config = dict(
    n_layer=13,
    d_model=96,
    n_experts=192,
    experts_per_token=3,
    d_expert=48,
    d_shared_expert=64,
    activation='swiglu',
    moe_layers=[0, 1, 2, 3, 4, 5, 6, 7, 8, 9, 10, 11, 12],
    router_score='softmax',
    normalize_top_k=False,
    routed_scale=26.4,
    balance_loss=0.0111,
    balance_bias=False,
    router_bias=True,
    init_std_router=0.00935,
    lr_router=0.00178,
    vocab_size=5618,
    norm='rmsnorm',
    norm_eps=1e-05,
    tie_embeddings=False,
    optimizer='soap_variant',
    lr=0.0051,
    beta1=0.95,
    beta2=0.95,
    grad_clip=1.0,
    batch_tokens=65536,
    seq_len=256,
    train_tokens=312100000,
    steps=4763,
    dataset='wikipedia_en',
)
Below are experts of layer 3 (counted from 0) of a mixture-of-experts language model. Rows are named gate (a neuron's input weights, with its number), up (a neuron's input weights, with its number) and show model dimensions 0-95. Each number is 500 + 25 x the weight over its row's rms, rounded and kept within 0 to 999. Numbers have three digits each.
Before each expert's rows: "gets" lists some tokens that make up at least twice as much of what it gets as of all text. This comes from a sample of Wikipedia text that the model never trained on. Tokens count by the router's weight.

# expert 46
gets: " 9", " I", " 8", " is", " has", " was"
gate0:496461563498518504536502473485552503459495492489553509485499477483476506491494541505521504507483516500467456421526443499493480444500476497488500479542517465480498514467498503492479487477487551486502488536494503567482498503493493491512495534502499498484490502521492491495502507563498494495
up0:501527494446522506510493507496487517499485515555474507491505504524501525498507527541491500512555492455518546499480533509530516519491536495530507494505500541535517500521546504486492521495485500523516501519556459425482528409498473474500471519480494499490529498499483500502535485516500496509
gate1:456508489544501496479501505537501468498555444524502466489518490466490525537546501516516523493468497540490498487492480521544499469578499491517495490529514480461543486471465530505509485475470516532483514525488480534511496490514557457536496484504508484505490494529518509520487463513505501498
up1:512496481482559516490481510473487519503513488478475510521519452535534499482495497485501524480521479542458477458472497440514520479519500504464498425505507488492484487527504477557493466510516481489497497474479510489514453495510490505436495492475477508508479481500495451485487528504462499554
gate2:498514531480467501506506449489500509503457490516506497501507486548468499534520507498454520501501502488523509517495525496493444491495501499479538491496455371489472496494499459500495497455543499512504477482497476490501523542488493500507566480487512491524503487490498500524504520506510502469
up2:524466514530538505503497483527503509502555546505532542513478517526526446488486535466536502439486500514482467413508466499492480500497483478500493500498535523496494525507538501500523519518466498498519512509445485500514547498491473510500499486495493541511517506465459480506514474508541498500
gate3:488458532501448500499474498456545505494460499500494555506501535472443455525473509506502506475486493491525499522559565555484502494509466487521458525499497483467533499488443491499496499471498480484493504502536503500502509487552482490501515513504498479479493494505505487498476456529516527527
up3:500465486502482532521546503489502559482460476501469512506464507516460494525521473500498489535463506446494501485576497521486528467509509506507509507505518494479496447504498504543519479491553509489532442464506549515478480504527488500536503503497491522469500490506521487488501483508456501546
gate4:431487490415496469499483502507532482506485466507522512487497493520494513525504500476464500474513468507499477476490499459487496469494497468522508486493502538498460533493513461514531508415499517497466496498474522493499497494511508448494490535501536464493500546486539506511494550512486506475
up4:536511477488491506493507504481496531497505506501527490515530484510495564544494481495554494514496495483512470486501518534488489502493535537492496426517456539466494462569494480516477502562511517487479499507514500504505506519558519521476454468491531513491500514476523508513443504499508488517
gate5:486505453472442489503546471496499476524564502484487494489569493484479513488497498539496497501509511516507512473533499463444509486505484559517498506535469508544500502479501480495498508500497546487490507468524553529496503485495460494498499512525497510510535533506516503484498493462518571519
up5:483498507456531513478502476497502445497490484504504460518527550538530499442508492500501489461527483507525471463499495499487497500483514486500545514513471559497488491477502523500460481470490460496493484497493512516556500485492492490508528475515520483506485497462444540499499494582498453499
gate6:502522504537488498454500506502506487499523483489511480495495586502504519506494535492492476457547489424521500466495495498534495488503499456553435513497552478497534514556516504471536495496477512534500473492492468510507531526527526469493498499493511495506517502497453501499471520502495511501
up6:515486501541439516493544486476517489508488504502513529515506497481533481476529511495495492505480486503501478521512493534501497552497523486503477505540477499504471502492495479515481458524507473500471498497493501501501500510490468477511540474600540567538553510524552504494505507513518473462
gate7:453490501513470522489499495478530500510532518484498488508465482463518488519519468478466449481499492469495449482450465484504536497506480498539523468542492515575528447489524481541527520504505508452481505523530477499484534509487456475523512494495466506454510505480505488498514506531514501493
up7:504528499505523503463553489514494533535511513513509506491500497526498492493514508495500494444523516542532417517459479497431506519540521477514504485495545477498507482501504493499489497499497485501500485465545510516522499545416477498505488543462472503512503503499501455506500489500523517470
gate8:475514498503479470459471508484502463465510528498530510499509481500424487489549524535499494477475489503504470492500542531464467485531503505497508542474501523473497503498502502502492509554442490518495507498483493460557498492495552499496551545489510470500500503510493439514494476527536498501
up8:490509519487535461508529464544495507558558482516490503525504479504503504444491517479487538485473499506504519526514500532510420475502510510504518515491499511531454500462499473511504527498541509454512505488446549463461530506499508549500549497482505481501504502509490497510504518518495482525
gate9:560487457485500468499517495499500499493537525501481494484498469510493525503515501497543525521535499502481554452507489515485503486511517489500531481526501526491539498533534491474471500496477498505511485485504527509539452429476468466511578539501499503531503499438511497497493470518529495519
up9:502544503515496522539525511538487492493457469515517531479498481529483521471488496501539544496528465496515503553532500506597540456532486523528517512512500531481475538468491520498473509521479484494540513485500481494494488530507460565526495500477500473477494487516499518508518501505501495514
gate10:482505478499500484467492536523500517462500489496489475514495471506480490478519557503508486522496493498485509504574483499510481463516492558462502404487489496507505498506551523515500485525490490497499493496507525507512477503472479479502499476485465515505495491488417511521527434527496494521
up10:532484488501517506500464490490503502504516504511529467510528489510487489488498518480452512492505474520518498521500491468558500489516490521511512517540531583527499405504492517534504500494490509527510513494485511522489544508494475551501501529501497586503512531540461489527492517504499492501
gate11:504483503523491515493499531493460528550508503500494552492498562465461492506550501478522545495490509497500442509503463495495508492514485541486509522499514499501483514534500501521519484431517485510450482490491505503502515475485573484540534451498501500523498512467510521527490507531538521522
up11:502496484570533504502515485508504495530502446463429519464504501495515487507499495479520516474533483495501533475520470504492477501447500485502514545516518499505500506468437448499494456489507498507468498491500449510506476459489500466521462508495545496486546504496507485483532499523549499502
gate12:517520504493491514487504512502506515580512485445500559524492502478518542498436489503502534536496466494441490492533509512509518515486477542461479505467490498508468464507513482490504524516506529517527522495499496501508532510528485503503485502486497488503441510493573506534555501517513503510
up12:516533501460501453496446525480530500453519460495499493500471540481487486527493506484493514509559493529490507496508481445474507454488471482509493507532514491507493485510495461505529449494495466530497490506469504479484480466535493522479516478491506557503490454562491478497468507515455488487
gate13:505503512522498499485501531500501525561485469518505504470466452501505519572500501482526537500512524502426458538459497495538466479515482542527490509508479501506499489506497511491502563501508511497464499518513525499505492524512448442483499513475467503524502497482500498512509504534555524502
up13:520508517515469515490498513499472491476499510537480494467491506510451503524509500501538467496477501464510570523486488478461479544525525470482527462489495533506495484507529517503495473536465480464557470516469518441549509506476468512509508521505506490471502499491491498509506514503586508499